config.yaml
n_layer: 10
d_model: 512
n_experts: 12
experts_per_token: 2
d_expert: 608
d_shared_expert: 0
activation: "geglu"
moe_layers: [0, 1, 2, 3, 4, 5, 6, 7, 8, 9]
router_score: "softmax"
normalize_top_k: true
routed_scale: 1.5
balance_loss: 0.00377
balance_bias: false
init_std_router: 0.0325
lr_router: 0.000858
vocab_size: 8192
norm: "rmsnorm"
norm_eps: 1e-05
tie_embeddings: true
optimizer: "soap_variant"
lr: 0.00262
beta1: 0.95
beta2: 0.95
grad_clip: 2.0
batch_tokens: 131072
seq_len: 1024
train_tokens: 427800000
steps: 3264
dataset: "wikipedia_en"
Below are experts of layer 6 (counted from 0) of a mixture-of-experts language model. Rows are named router (the router's row for the expert), gate (a neuron's input weights, with its number), up (a neuron's input weights, with its number), down (a neuron's output weights, with its number) and show model dimensions 384-511. Each number is 500 + 40 x the weight over its row's rms, rounded and kept within 0 to 999. Numbers have three digits each.
Before each expert's rows: "raises" lists some tokens whose logits its average output raises strongly, later layers aside; "gets" lists some tokens that make up at least twice as much of what it gets as of all text. This comes from a sample of Wikipedia text that the model never trained on. Tokens count by the router's weight.

# expert 6
raises: "  ", "\n", " MPC"
gets: " |", " the", ";", " The", " and", "The"
router:512499541541475524506534531587430535467564521508535542441551531496485490536558487559492533507457480449504474496547512578434494439515523479600468503428506511534542468529474476445536482521468435521481480555476541487506508476475483471417443449459549445491494512543525472536437548432440452473530436553449568463585470405474530461521514474570495454460538476505519532524510518521546529516502
gate0:454505467422454463484461514473493563546495507494522513449533507440471521514547501494504456461546500490475543520494534507545555434538493527494534506527488588549465451488552497479467590536488497532545520461554504493521520559529556461498527467473482473497471482543482540510469527578557518552451461469470553507502453467520508469542449523493511461433452491491526513473526560483484514464502
up0:488525442383529539532569547500500515533559524438488547485568477445462519511518458501454461518525484498485534520511515500535513516466477467464493496464523555522417511527508475460442589439467504516536498429514489473504507530490526489507538474502511409539475521531549529488513522591498481503445519541526547557567511480508442433502510442530501554507447491474563512499462516526474497492535
down0:539574519485479459570504524505527507473462457504468434460496454563499482512515482499500432556579553524519496504476455502555480493489513458440434451445504502530508537468486507519523518443485500446531549460496494520591564539476485467544481464535492445508514471564477437548574510496493502587510473459440424539498545448452521507526442474479521539456563457419515551523424484491578533541513
gate1:515552501451540493528533500524459531522529551445490426593558461495528484490544528511523471415453503539507505415588498486532496515415482464497433445476492505498481506491475528513559544485519483483607545439486503528545505457401524494516444522505512511473492492554566457469526446558508555476495499498490457546508436533513491453537554457461454447448524519503434539499406589437518496422450
up1:464398539524504542546521490584467440418511450479496566579480472519547528521531530494512485499514501495530480435514474527478585435484585530475485424392490451472454464513513497447557466581485485458482450473493484514560476485483481492501522464502519468519447461503515482459512448480501592568512475507525485512464430485506551484485544478453562458481486491586579529591542514478428514463528
down1:481509430534543476495575475522458517485522518493576558450403492477463503531560508491413504603540498559544464502457536604565487487570508524500502512511466547536445512410517534568457444475503494545499531447465488554407572484477547497477529520529542554473524537604472498469451456432540519403512454549494490517495537529489450504570483504585490539548511502426545409487496490518494531428481
gate2:522477533503551494573428539523494475543483515507478498466494535456478486491475505426509490505435570477385578495489484517472493501482471544442505436453477490559515458483528487594458529428505448563497475549504464456503536473439477423421476534477601443508490527513509513574436491573485463521493551455458536561519473492446591416538529510450536471455572534522528502512589492557523523468536
up2:448451516462529534509516509504529567440496448486510433586518520467512503532525520528514519537548518502497515506625506528538398522473456494487516492504551486574441534490487468499556493397478517542442479476546421476526560559534512548535533482475540533507499560510504491520494495414507477519552464587414577557458447541451525484473550537475461465457495517515467485544513517587539527561490
down2:442501463480423441470495476475476457557499541532438440525475489576477483495479476496532510509552501442527494504533496481549576504553523522514511458442488491527460465524460513513506554484518509507495426477517559534469551457458506471483455513447528453498486514467507477470523525436435472545509497561526463518488527490558483460462524505485543519482550512462562512475530462519442519533489
gate3:405430533458456516490491517521514516503462435517544485524442445474449513508425507535513463492492533447450553556480583492486518491464503506458495543513390506519466473485490438545593522470575527489488608487475470511509470526522479549519528533515443485496517540513493438514534480464537444480521511528527518549496462550490451425519548403485464543510569517470445520442509400499495518476478
up3:594501504549555425502577496562498474490510550497540473471571539539492487526539493452424449503550521523500431441530450502542492490542533511523489568566525510550545492479422472501544481463476499540542393486450573543464526457489540454504449470506522493510474423494511516416417525548511560511503468519458498467497521411467573549521495556454619454488495501542523509540432537489511419509551
down3:508557522510508459528532481436486486507530473480412533503442486514402470457438439529514397537441551502557595482527483512555536514505496543538562507532504441521459467477511416443509452492562547458467486527497491484480486517481521555532457581586494513469426550547439565427539469478517450412497547471480486499509433500494506458463517413510454563493415495574423512525519527527499531533498
gate4:554543491448542472542482503511456503524452466524502520430455471587423406487496493444452454450497462480528532451453553448531519488509460564485471504488542518529493500460502524474498524415472529474483579503562482591521547523525445464549465563508515460477563497553495547498481510490480481505447506530437488482443512529431463486530535472482547554447521469552485518518478526472490460535477
up4:578510571503497458576464483520422549486505471505547471486470526604485387477431510468386433467558534508501524518539493516508527527520553557481500472495524499451437443485497425524518517469431518453470562506572458570579558458559487505473518523437473470444497523544491484420578481452534472517472587515482469446495486509423477466491437509475459528527508513535527496496491521466518535482498
down4:557554481478521488479458478543528479446489483488452496471459512558510537483509496517472526454530473456571499457452534462505500474528506547557550581450559437523511414489459398556481437461490527567441486509530490507454453555560497504522521499469526475452423468463531426446553478521511492478511449510476484528483524591544532551464500475472506501541571546491419491516517412514558569435498
gate5:483489492577519491453463530452520501536499538482501583513506497542466547490561512496562474433494521502445508531492496482489443597507546565503518478511571499545501541488514479526526487536551536524449523504486507495476486465493527466477556508481521459527484476464417485504429496587514539444486522433412570475522517521514511532481522486480509497477469499470542478524517518460492455479501
up5:526447513457554490540546453517443501494474510436471535527457488474400435511539524490505471531556474523466446480508520480539475515506526583498492555540479513520489546461486506519438493534516398528516503481506482530550511515490546470606396473527467529393495421486500519489505434533473554424431504546526488583528447509509487512530480559497518488541467467529456472502463513556457548471459
down5:497516456507492506484510465497479505508521536510492500495453494489525463523482453513469499441521506537491581541522564444564500513524463496495574578530473464527517509513473542455507466429418532479492428522504577478469497512431519530525534411530509509506541396443501532528529452489481532529429510438495543542474565426501444477467514475558470546476489479448485515572517469561578466496463
gate6:430487509525443505543478484421521528468642528407494461502513555537509466496533446453445458514590480480539440469494498529487470474525488490478486469600506524511497535470587463503483505535509550525497476492492481462484396525523577450497445528523541549507594440489456423519478503459480511448523482473468447453506574491427497536486611514543536458468562419490531539441433544506439509498553
up6:481455556527483511466546508450552439486507525422441453485534481563457504485471414517509544570539467519387448523461509494504461426485477529485529477524505561504492514484573499463447483477481544475482459493537492464486534477499455492488502468499552598566575426581429508511466525520514575476518554504510504405484454489442493532486565570533559475506547454454512530433520485541510465508526
down6:525497526452463523508501446462460464543489509525462475524478535476534478527515499536473508476577543528477507490510457534516458469517498503551460554505515495559458534516507522473474546545553519469558468574512454449477520511464587466486550505497486529512570554542474476579476516515525468548427514485553495490450485490517563516466517499537556512485568565409413548505533553519569438453496
gate7:497450485516479481479506477521504458524527475533514485536510448480520504579420474551503539507496516517497506557507474528437443470513455527445470550502462453561527500492424475449454423487573530532489497504439498516420517493530555507546564471478483428457498536479491463499481504535495497494500512431507444485462499510483556512578444580508495503475504495504484434553510484552434469485501
up7:508519471552484458539507470484430510500487582510514533465513532537447494471552460476546558526539522527509506511538519503519550532493524555482466415478506495541500508537448433530493483455516528488478465539497454488535504564468525541492505529510551483482501485528546479566546533512542488479518524500536522505446455514446482449488493539530436434429469513520502563543554456399497468459544
down7:478413517467466472466475560483469526482595468509458528536555521506481489531532468543480527460479472467525505478488516466483517442514531522487424571444516499460461473502463480475495474494486441499563535602483431533498477453520511488459509506511497484505461517564498545450512508468571568525484457520520527543462502491518539479435535572471507511453477481559552516482465468474523586509545

# expert 7
raises: "Pro", "For", "Pre", "Res", "2013"
gets: " (", "\n\n", "–", "n", "/", "%"
router:521515506522524441439538454579469526442490486492525473501449483513583503498459514481493478581458495486512476552467519576496522514507490455558512550499465580546508486462445453568480542471509507539458524522498453478574468542471523535561525437535510526503512481533504434417518427517498504536459527495514505501560484587524540469406534424590544433487488448576503557491509488490507517540525
gate0:408547465444515525510478472522554573499564500440476524482441486496474494433497465457469466494544495464472483513481484477531521542447545476510495484544473541533470471440426462491454479524518494483473483490499514493478483515513518502520472445489533465501541537531496504568449479460529473445571507472511486483578512540442476562535594493541525453512436485521492449547526458441491468491541
up0:475556512421513441510492464474534519477505492474569555474502505518505467451472545502448480538500597506481510520538509448552579611457502463501507516501493537542456540443496513518519503544515536455528529526470471542443442548499507451504582430465467453516542495523471438524514431455522423546517533469459486464566539490417496511520522570563547556526476601508494445535487521432507464474459
down0:504547503459441467463463491517518541499528441515529509525491500508532475483538499429460484494470528497438515462461552476536450453520381520418526518538504539471517509481598566449484514531546502453439567525537583534455508463566494477483477526526520501440447506460474495492545448547523435570561519526506536474541501534556507526498469564509484464528466457535508507487506493474483585553470
gate1:469554459539463481524460495481497553500465434507475495536490442531493580463531510472547489502511434556508543498520441410558448492530518528487519433500484440435521525488469456493524492527498511470525456547508508427485450489446525483474461519483536476512555495551555497571460522486499555475451509396458487510477507514471558529517556484512453592465521506496495431518541435497522448483449
up1:495590533548505456551551519442500481520456564494511389459483479470485552554530469540440520476454408533520548553457536489488463486536410458460508490497475506486534518517466544451490501484488445503493535552498503478502531485498489486529561536534592402461536517479523528563533580566484525445507487475513508460524474531555465467417469494543511545489411525480419469448504473496560469528584
down1:512442435527519471429557523441478426490509397457500443437503519520477470541454474491474502406499518439481453503453431516431462452551437467517488508482481517489445514556565470485525569517531480490487489531470501526500567496496502531550500623575545497500490529508565460471458429510481497441504479543526477487440488462548512460521476552541475613512475532463489440577579504535482562485527
gate2:447442511432465539512489518519532554509550544518549467500479468487529483522530484493361447498546529493482447517462482462509547498511507478496553568489472505496444517494529526492538436548490456422442477506507557501506459455502456572513489563546485516501492437510456462538569482457464540494508411574540476467516490513481540434462565494483498523499520463454429481491454438474509479500519
up2:570420482523526468496467555454558561488496514492521576498497488500551518464513473498467480419520498546513493488518535503528509587507505451531560380473536448520507560453529492494519510506530526491502532466480506475558506495512506477566503540513503463467445431552500424542564505542459438469514496558500476536520479386448517446548523480463522482453484415498508502448487495571485512481510
down2:497544540462479536483474474466476508463526482460544529460427534505505498483525539517547474527566482514497456475526504503492583491464464457562522396532501381503570486490500504468503489487531565530463513556474476541471522484423453517546524487533471533539353502421477510468518520474522531420544442481630509497412479445521525531452533510523473429537448568497550525590554553438485495485457
gate3:537488411484573531482571502524487409510433498524477435436552490544481566491567541510507538501512493416525511475578540515512452482451489501508519494528544552567503530475401506460527453564574507520444450439529523535461551484533461517442479502513554518547483499564446465517480453490529449457545551520519520572427547493563420482567482475478539439484443505534427485516466516477492419533431
up3:496501487522532510516419519505499474566508464496550459514424549528521527499487447490486546501511453490518459471485504454515523482449560519516529480455473437556448509420514554547401500446554505455612486528541480461510521503463489531575480468526457584481506505456459503420419483466473512540486501516467461470503530538471567536443431516505432545535532554514472438531481494515510524562492
down3:505484511500515478499454441477515487516491583531593490484510493569543538542587502536470461546482525503537440544451464419426388488497501445504471452567446475531438483506453550488479498494526549515432562526518513474503448503548501451520570549453451519483462445512541451449419457564564510552508431485486441522545561485486451515496525508480552478451494580460467513455472544556473482423462
gate4:495571521476467460485500487572494531492530469468479482518514453487506544502503483501542549445500488508404547511502472508525510467508533517481464566541532469559521463531498467476488553478487487511521490555487513490559521452486569462582506528490483486514533524572508483542448465555445550505527506516544526463581482479450493443461521535494526478464548455515463457513536472465440506530476
up4:586480551540533531448525483514564635474559458537495507477489416521503537541501469563498486505464463506521520470544504431487505459475540517559514535470531521532504540562463598481505514458497500476466532449532503519528495470506446526474458528495492505486533507520441441529467448548483595464438492486562501516546513537458488491559532512450539470509475526487463518501576489495511441527516
down4:529491511538471507485564532543514473533501529470487478524498546517510528497472520484531481426561515465485468521472445419441476500544571475468478510485464481540502518551494395495538545470448527544461536470506591522527506564557529440408502534560492518547508493494493571523496494521562568460529498599469514480540504452498503552484542447507507570537511569506504472455505510514487582439477
gate5:537479529476553524518508429502516567569507479532536482526523499553466503473475409440464514486491473486464429541487493576449473519475519551492512518453467474449458537548520500536546451540583486511494528515472559556485554478479472485397531540542509525511548562506511463527582492545454493477535480474581451461532527541490586480445475501498503493500449494577519557507525479527477449494540
up5:430493474508454492446518458523459540487467495533435481511499448526506466547462489460461428532512480557553481481482496490550488453547572503497539501521502461509467506539523535498489537445514552478529548469524499458577516538478478495487556479490434538425491539512510543526464528559446479548560465556488521518455441548497533508463461566502504463555528442432536436481470530529506492440484
down5:558566519554460475494511478514474553483400527507506445414519431517520481506573497508433489537478527530484549387468570474526578513524473525493459575538519483439531501481542557442447507428515438475495515480516563521475541481571440479561518545480504585505445531430497546560555514438460475421517503537514494421447525484459478455517475543480537508478558515429488503527561591522431557495431
gate6:493488491498483490474451513474531485530444476544540475497430459472542468507602438573492514451469490559566519522469441442504510486506570502520476537483504572535436491557444466454461453478537455488566555398484506494505465496583473526447488536408454552455502559466507534512445463484517548448541486550460510480497530459545583493500482434503504549471490437487499509475478518526511469536557
up6:507534468558548526446475522506469527442541502469524486465574534469467496543473500547486517551554528490485467466482514513546494495518563478516506429531552466583553464473485464534517535560507572523545476587500488554452509534496489565569527466508545542488461496518537519524457494445483519531501464409468534510487573476463471484489548597471483549493503574532491532540519450569596504475488
down6:415514543491532435458470563436468490500485489477524502440539471523549533505434530482464527559478569466463518504463463491486480488506510445435468463498487428461536514507548470574497488516499530559463498554501516506469511560458451450502532485460517506443529561513547432432501516467522474531537466504473446486500513492467553521416520500477493474578569574468465508414472479497474494450490
gate7:520508487551505534450529471566469442439535515493498438560463537483524496462491506454465466574472512406509508497477481478500482497487541516430495490553472497492490541477481441480509491489464520471513517404411438534531525497512479488586538436607437470475516538507454493537523548343488486465454521498485510501481544598486483492496501552524495515457514487557529492476491452561373527433463
up7:425485466466481496524479529517527521496459515504476478504473585477531461453470493542510510460478506490507483507523423503477448460459513450505507536487471444475488531560455539516507543521501438523493410495428471579539540465521521460497572489494439508451535510492525568469484497494514557534494440395448486424460526520482529526479570497497513553528539535418499461541473481520511499496502
down7:572462489503440577517514433466532472518479562530528406438546522530543554497462552495495454499488537487485496442551474516516452481588471462525416479467571454479548516601456500501548474473496468503429508558468449465548500478454486493419514386543534485548475486460508477502425484515558553462447511396490450463522520527479524500546497502496482427501549543464463479552548492420525485535512

# expert 4
raises: "L", "PA", "ID", "ust", "Y", "wen"
gets: "\n\n", "S", "N", "A", "M", "E"
router:484463445490568463435451537468427493496492472478510555500476516537536538550508517491485445537466519487496425533531513474500548430512431434524509413414497416490530525524485525498490442460529559504532432428572460458423502408476472493542539522482550515488513515546427517489467460509458463437504547484491442439473513455511501477558479441530485483478470520506468508451520504450457462557548
gate0:462472579426522525432465480519445444426474509515459491487528553495506540496466543477509514467578522490465479508518557472531536525467552486521508480452478546465487503512472477477468522494487547503454441556467439493488502505524484407437489493523498490439470483488487548461478479490548510524438557456464577532489561486519449513482542455465482469502566569472539461554541500507512500479433
up0:508485456550465508510479419499499542476472486474541572586549510506522502402607485416576474624453513482537503467509464483433499518506503448547537506503493463503541512563466525475526468457552529468489474462522478483491480484547554483511578499528547524503473441482504491511521539536514488546515498527558555510500541576455453510518475541443559501527506496559524554500517480559555471529510
down0:482602477446465482513591542531451481503552436540526527526494457536528465489525506492424476508485464555484521458561481510542468504509516493494450424562535498452425480560500541459440549418525462470516500411490471520458540462505461479510548460495466486542472473443475489485494478488463477479361567491452609519445529531548477528502459512515446498482509497511504475471449494486440471471519
gate1:575427490523444551513488487479517471491473504557526420525477498552511557460542485449398509546546560474469510527502587461539414491498467552457574502510549426519540490473495467543464468463516469517455451484468414572517559462532566541501472493454501514435462528526540514543540455499477549405440446539492489515523493444501506486482510522468514475535495550515465486502551484562472425512557
up1:474495477476437523488509438525572525574543472476526550478549500506498504509537419512506529595511506554548505497490469497505407470482502471509515465509451524519498564475488526474519480422527525490441491518454420493433492511492512446471519594434453547542468459523479586549570488542557500455537516491424515490565480461542566528550513500496492511582539536530523536507481486519465482494502
down1:536533483545487561513521574561502503497551466476458476515556509543517491489556554465455535493398475483459473483464553479497485462498507436552498552478516482462506595521503509477470535499442464502512474419527496506460507554514565466460477497439507467483498511492469472473489466552543544483546511574518489493504405554545521517500539470506524549497523531475604467561465538460454483513489
gate2:471539473430496500510518471499450520461526437566470480573511626532452543505494481472582553457520489471420479444438458501462524623467455483536494450568523502522516513504432502550547485485470488578461488476584492518521506490495490552476495461445472549486451489556509488466479464556456537516405454571471533448504552517487481471530511452543485508515579485534503481502545434503504507489460
up2:461528498411495536492513505473499538502484503492451509562482487474506517525545507428553425444467505494471453491534502532461557496437466486492494490471465443560527554559495557500467445394525512521505506428497568513478485480488490528463512524532470468466445465500508573517480538572564505483510480526545489446532512550508576481479536487525385487480497507453531504553429423555504522575509
down2:439511514460531524475503517500547470532488557469429523483474461519516474457451429496482546499455515539539539492455458522476513436502515427461408551526448485442552477471516465423441463508526534427502508523450544467591614519503495474455549551464442594518479580486424493509514532513521523511539477464522393497513508405544497446510470467500512475468528581462535428527495525561537472521538
gate3:476477437488505550510520425452522434459505430496555564513471516470548522418517576498435451520470494551432494536540540464353475477484472465509439541459514564484491476482510521571470452517501471461495523480496506528456484456487444508432489492505409490455474487559441477458490509534486525455545611542498404472504501511462491480532488486399463478464523486435512502512488537558506456499512
up3:517502528575509522559470518533496496441507549464458480475574510500448532545524490478544500474532499401497489513482532490593477579537476499480495439532576516518490576502495460424545492531421472481494509566525473543492526523582495514535516489476499421478538466517460489464538483476504543519511477439468540530446446528497532485504494504531622466503513515607498518537461497466511508477522
down3:512535490473496505513545441497510517479482483497484556465570560535521435484456455519466532534573522514519512480496503554436411519437471494584480500554446467565492475509452474508494436499513545447517571502510522528506493514494506434505461541488485482554422503498508413466462516525386490502474515493572540498569447527506466463421475463510501508515548506492459490486471495483443440575486
gate4:477526525474454487514476479469502481458457477495523523525488449516527503507466547472478490479477515560485487527440521498493434499557484511494445535509553506553570534529452467559499499487536437527560490468486503524499525541508417515547446446462515435527501486519484436490453502531434516519574480489543508489514525433515534525527534535500467522485556539486536454476515529547413519506461
up4:517448477523560553506489487494486524509545517494439565437489492529501458544530499483489507500528493491452545540534447551538567545412514479416613492514397532497468505485519505473532504523509581433507479504468518481450441498489579494506510509500438508455540503517502635488558474502528546487486517525493514548472525567522549494511500548543509488488516461490521472506485507498552581451437
down4:521507403546507530466545398546501534510523599521538537452566531507555492553525440498452501423473529496466453510538493441542487570531480534461518484471530544521518547507513537428440459573504502502534489481429483525496468453532518396484482467469432506481503481495526557543573484522505521498523482530461547493548470502558498482490538475471577462511532537479417481471515549492438450519525
gate5:418471517506506482531523466548544537490544453551499476444465539509464533489516585487467484398477485486496522502481496505510551474532477548472536495477498485505578508532450496547496528520552534468537433513519479526519605444476546525437466590517446453477513482502471557485504541515509477406537497558495434383466464566531512472452539501443458488423470547483515516486542505532533503481468
up5:579565518473571478489516525419504522489466518478528471483538511478475423486515477484507519571511510559575503489502449494509522528467547495452503541542486503445449540486534525507523482472436473522506543538424484460520500516516450502517490514510500489493481499523478478540493483470483463533451484465544501535515489453573479537518492578519562517486567481579496478569461517466445543550481
down5:505570426479522564491560456455515559499518584549510500474542509474481519540495530586446510507490525465594571528546419495439405498404512488589440474457547509521421508572480499422530508512468480490526436473502455463583485439483466518430481416504551516487531454494584529444504530523505488470418471528492511510476506544577473480481494497461482500542494479446480423507519547466541531409508
gate6:490525528441534497507505399448509519521495510496540524480446411428535583553508509449446487446545413491479539461525513455500508462543514473483536502545513543485483532516555457406418461528548534551518501512495492461441487538475482516417517512536531566495479439462478442379433511529462561514501447442455499488421468564500484486479504498537529445444580433444507502520484484449470529475497
up6:532503579481453443525472522424481430528496466504483489547538527549500428418478519539449512524509513491471492510513499575481458481454521479551489501408457507501443416442519503554557482536461505463434510478474576570518519517519460532548499486528482522471459463552588542586480440519575542558469472466583472583512584478469612489458516502438456521560470535526528452502557487493496513519539
down6:448456558560469463486522494550501518463463533516499479478495474525476584507504573404455481446526512531486502493502492491451502430511531479603429469502591423479490552563457550568510480445445568510485441479557441492451498449484485494547499465493506510514440452398475485514519472511476528501423481472464557573546487434504446462525488534516470512495526479604579466471540483524463469528480
gate7:441555466412495507414504490488488496487528410524474507525469501522459524555469504475436434471495479519550478509541441468459513504498441548504490569505525469517460493452534451477461485480535506517505472538512614404501516519553470497543589456476494513571453474540450433587568525551528572503484549516453555427424520472436521493497494481482453510466576486470463480531479485521494526447501
up7:497452509425497534519509511513514429447463465546393417527433543515515479507494493491463548558398578569489535496500445500475514522481496517511498510472482482483545440492513609479503498427556518550499522471555513548558538506528496482525555563446457488511467559534457513484482497470533507558555528483449515453511497515508463455519440547474496460490589499433524522546474455501524583520541
down7:531533493507476486528471548510572392494490463445503487539514451523481571538508544430520443470515506513499539444484573469562510568461406532438481528478479566447489429511470516541500510522469497521466468492489503420535474513520459531512529432511493532582457504482436442554497466546480522517522449543539487493543538434544491585508483500504496506518539536551507492524494546508444497506489

# expert 11
raises: "–", "—", ",", "/", " (", "."
gets: "\n", " 1", " 2", ")", " 3", "1"
router:506533411446543468565470472468442519497498550504553477514461463459444417539457498433551495517468542536540506473507484511508519540562476491530478512441471523478508492496447543534465450444492520545473533432542572518475525533554533525551487454512470466540448581485462506516492441607520485553546553470537464570433566565500589570493429499491563483527465469523452497550496466564605544497515
gate19:555536532460501492482463548491507480472555565481543587486498501483443530500469507548458484483525453598612444492587485434481491475443563522503498542503539534494557516425554491473547456530489517505390550431511481515478496556531516510470505456483478452436477582584598504477428485620534511519496499522561439456481516504537503532464590547466491500506568517536502484511452491546520519479517
up19:560579525494536494560486534452482509556583574480468534496468503484498491472505503449523514421533518579554509619536543486476483472519523447516453449431543480513511506478515461470478571535523523537473504426506476489521574484540509562576481480555488487404461508511519557550439513610481577479417494479506472483467501430538482513439435491516459513492514478536501500460529470560542526519563
down19:499450507537526535564571494488428484433411438469513502519542513508470484516499469469495489488485427479514509503517400485527459540469487508509488479542529506457468528500563512491513483543502497483358470459526468513492436490542568501471567530520551510492550490495547504484510532479473470494475511464483508529506482547452455457502479507570505542490421424562542501497563523543544489401497
gate20:424618420484470477598533522502519449527490456504469478454376482536489554539574472534457512502473483484578447469495498458479509455524461501460530454561494537527546484541521433531494459471355543474467535463488494488474476483459474511466427472519463515523520494541484500541505531547575505424452525489507521521446497573475473528501459510435544517478555525484491472484476478480501514533490
up20:444500500444454473593470445512598508489463493484488522543470483494459491454516526475511479484437529474504417395473509464459473530528524488437488472490552495544519464469518488509457526480430449566449568458520470529493451562442524541589503503478463560564489496564590472508516570532478516502472534507453477472495568525533494555528483530457542538451474464570486545536483504460558502487495
down20:512519529517455504534507478513567486493490382528462572513483477486512493528499482474470478471430537497540477491474500555467441542515512563505495460522543480516436527514519445445564444487541455423509575560499473524517471494536575431537457553425426496461602456532513430484512550495480532528492598456489478378525489500465493537511543554497500513433491503615461512507498522559537494436454
gate21:521518537521544484462432427471576414515462491560515490476439532461511514440511504540457476461510485544616479490471525502528502468476531530496553477445532533507518555514469451546479564453477528458570620522560541501481477494510461508441491503501494502491460531491506510472566496476556473500562409505451410470473521507526503510522528495467572533557502451487504500507496467517490524445502
up21:462499502488519464450490511550457493432443550488501555490388514498507535479533553497503410459449515452491559455562487475552465394531481536510471458484482490444514452519570494487553562405461545451494601504496426438507510491569485447508498449474562558507428493468484508492464500482513438494576447498492499516532466519544485463548405520454512501535503468499505491436465569544537558447506
down21:535472519482604513524487482462569491438501558463471488536478479535492483538417504515475487569528438506468466516473442487523467519486437518532486551539547463459507511481449579495522529454465514458518499589518543386497608535458427469493466538459561507504496444437419553481567477485477520507458489534542498473446496521436423569541487486520533546529473540460524481467479539504580520523525
gate22:437519502479609464531440486438479523562532523549493534564516528487506520526505470494468471556539473479463519538507457515524512519501491442528473576491506520504515560473516451532424516476528508433458487492507467441445466469401503613513455475466550541561512498484513455432509513454587503540523469497464545586503462452537457600444560556488494446551470451566507527479474557531488571523531
up22:504453540492535500436507508517517532519394453531541463366481514513568537516514528509515540480464458458566467487524557474443526457584511530494527499518512461498525512507467530424653486480551519574506476477473541572536535505535444431609538528504492531466512469526501508505541521455438475465467457454477470505500562558519474542511481431496503526460537459546462514499492528490404486516539
down22:506598481480480499542479500541445438487568588489543537518458497520518508519500572504500516554524532558558469544579529513508541495525567499527510463502514447465483550540561478569514527513575492556465495518564461516522458500487532470530540521532494540457550467485450547551517448414476512528426532528547478514586495497581477438440496470468434515498499521558499518437524510438508522587450
gate23:507507462506493496471471529532527543544539541496467480453451504512551502468468496511419521520572552488525490476536486498536485429492504493521494596489504485476439527500478476404481494505564469492490545590467512458453500491552493463493475451420558482481520472581487538538504585481459576478495535433468509429474508551515500511533475524546564560515464573537466557463482475563527533554455
up23:554545527481536550551397441497530448515497578476521498458422436502456492500501478508501492470576538450528502454466499471609502479422450517537494505498417528507452546574482373513510557553606520476445488556488561492528543521491460468511487441465523522574439485549519513509487540495450545474466465442507529455476535453472518467526525591501534535517477590476508526515468451530559529518521
down23:536503452592492469546463445547485486540548564530519521451541458436466450497492460481531560503465548430498474510476590513499501409440487399497449498520473576511474589483475498494437493450557532510499489508504542541491461492506512555448526497515502425471474481478502527461403509497445499479489511438488529466456482545477568508480524559494506592538517437446538475517463531480525524531450
gate24:467579568491471540506459603445525536529487478467527484518475447507477477481583566504519499441563471523514448536509476433505502504489439520486486499483542468508538533457480504485503510442442514410556439516533577430545558496564450523533485461491492458467499489484560441484389509554501533535548496557512608525406500460468500530513460508476519490506516533440444534480529510488488538493405
up24:524467520518498442537445468473422581485413484563567489398464523531546541514526458467552492424488542488503543496415460477539513584424519510450443534441496489504470425451501507501475531528492496463572567498474555577463530489520549469505496601505467410482474483538516442423450497464424525464477507474572486493529457480455530497492590547512514503470504480494563499554449412542466490473550
down24:515518473467521428484537493469445472460429517520505466504518570451468435458522481543510447549499519532556523461539483447522519542485459485490539531467476465585539466506511467441549506501445510537451516504551473546530545555500509557525456497551502463509586467469544564512534460515495479424457490461524499469516517495466461517485498526507526511428525523545503581519440424444536526546517
gate25:515529495506406571471465575464479510597441478544474463572486482500512462469483464493588507525544540522569482511524492525444507591539421524530491560489480516495530483477483499472526491451437521474562497487514490499523541473525513449503515518551406532507535376506491471511499512552461511483529494519534554559512502562466560476567499584524451558579511536460465486616512461532517520573549
up25:455501570491484519533514490484422505482573488484507492557427456472533558496446530534499432483514552568530531466538495454597430522460556475523560447466558491445481501498529477443472605517502465558449376529542451522500521440478472532461551522526606416513458566507557517499460472473524478558514546505511547423487460484515471546484596481445561519439526483485485524487505547490517444473472
down25:440543471516533550522551502526449488446513516529542514591484484452530560474552533533459508554479514570459574531483525516498516449462480514527580510496506543446524575499476465508445528492533512486482504533521435531514495563457556512515460428423447386523423503487532510496523547510554510535472516485511539484452507445524531511494496545568500508560562499585482507511480471548497488535486
gate26:513519461531533547503499474497509503457606517466541479483470438487481517451541453514465542464455520497542482527465592509464485451515492549507460532517516489437470527512494463482480557510500499514521485526553532474493521479525573485519558494544475483472514462535416517438493425474447481525531390536590525490475496457470446464494498528533468441515474542476469510422478586540539520447546
up26:452494518500562499557552473424525520494554527421424515535420492496497503467599502473527546508475524554553436508515529493471509442515457505523510501514553417397467440505493503478446550462520484534545494519493513454456446477575583438565516490595515498507522525570521563473468382472486529547558460552558558460512520449515491506543502480552459437489495609484479517497514548503563452506470
down26:526490493540480485489438478533509493538443477475492526479530456543437479446462449452473524539523495535499490560504499484469466440519494498437471490469465561505487503511476521558498544500450468470471491529557486413444560506528576553608576427468477508518571476524512455472553459446514467457460477564446521493526523474483578504427448494446460454517508473550449481462456501538459519506546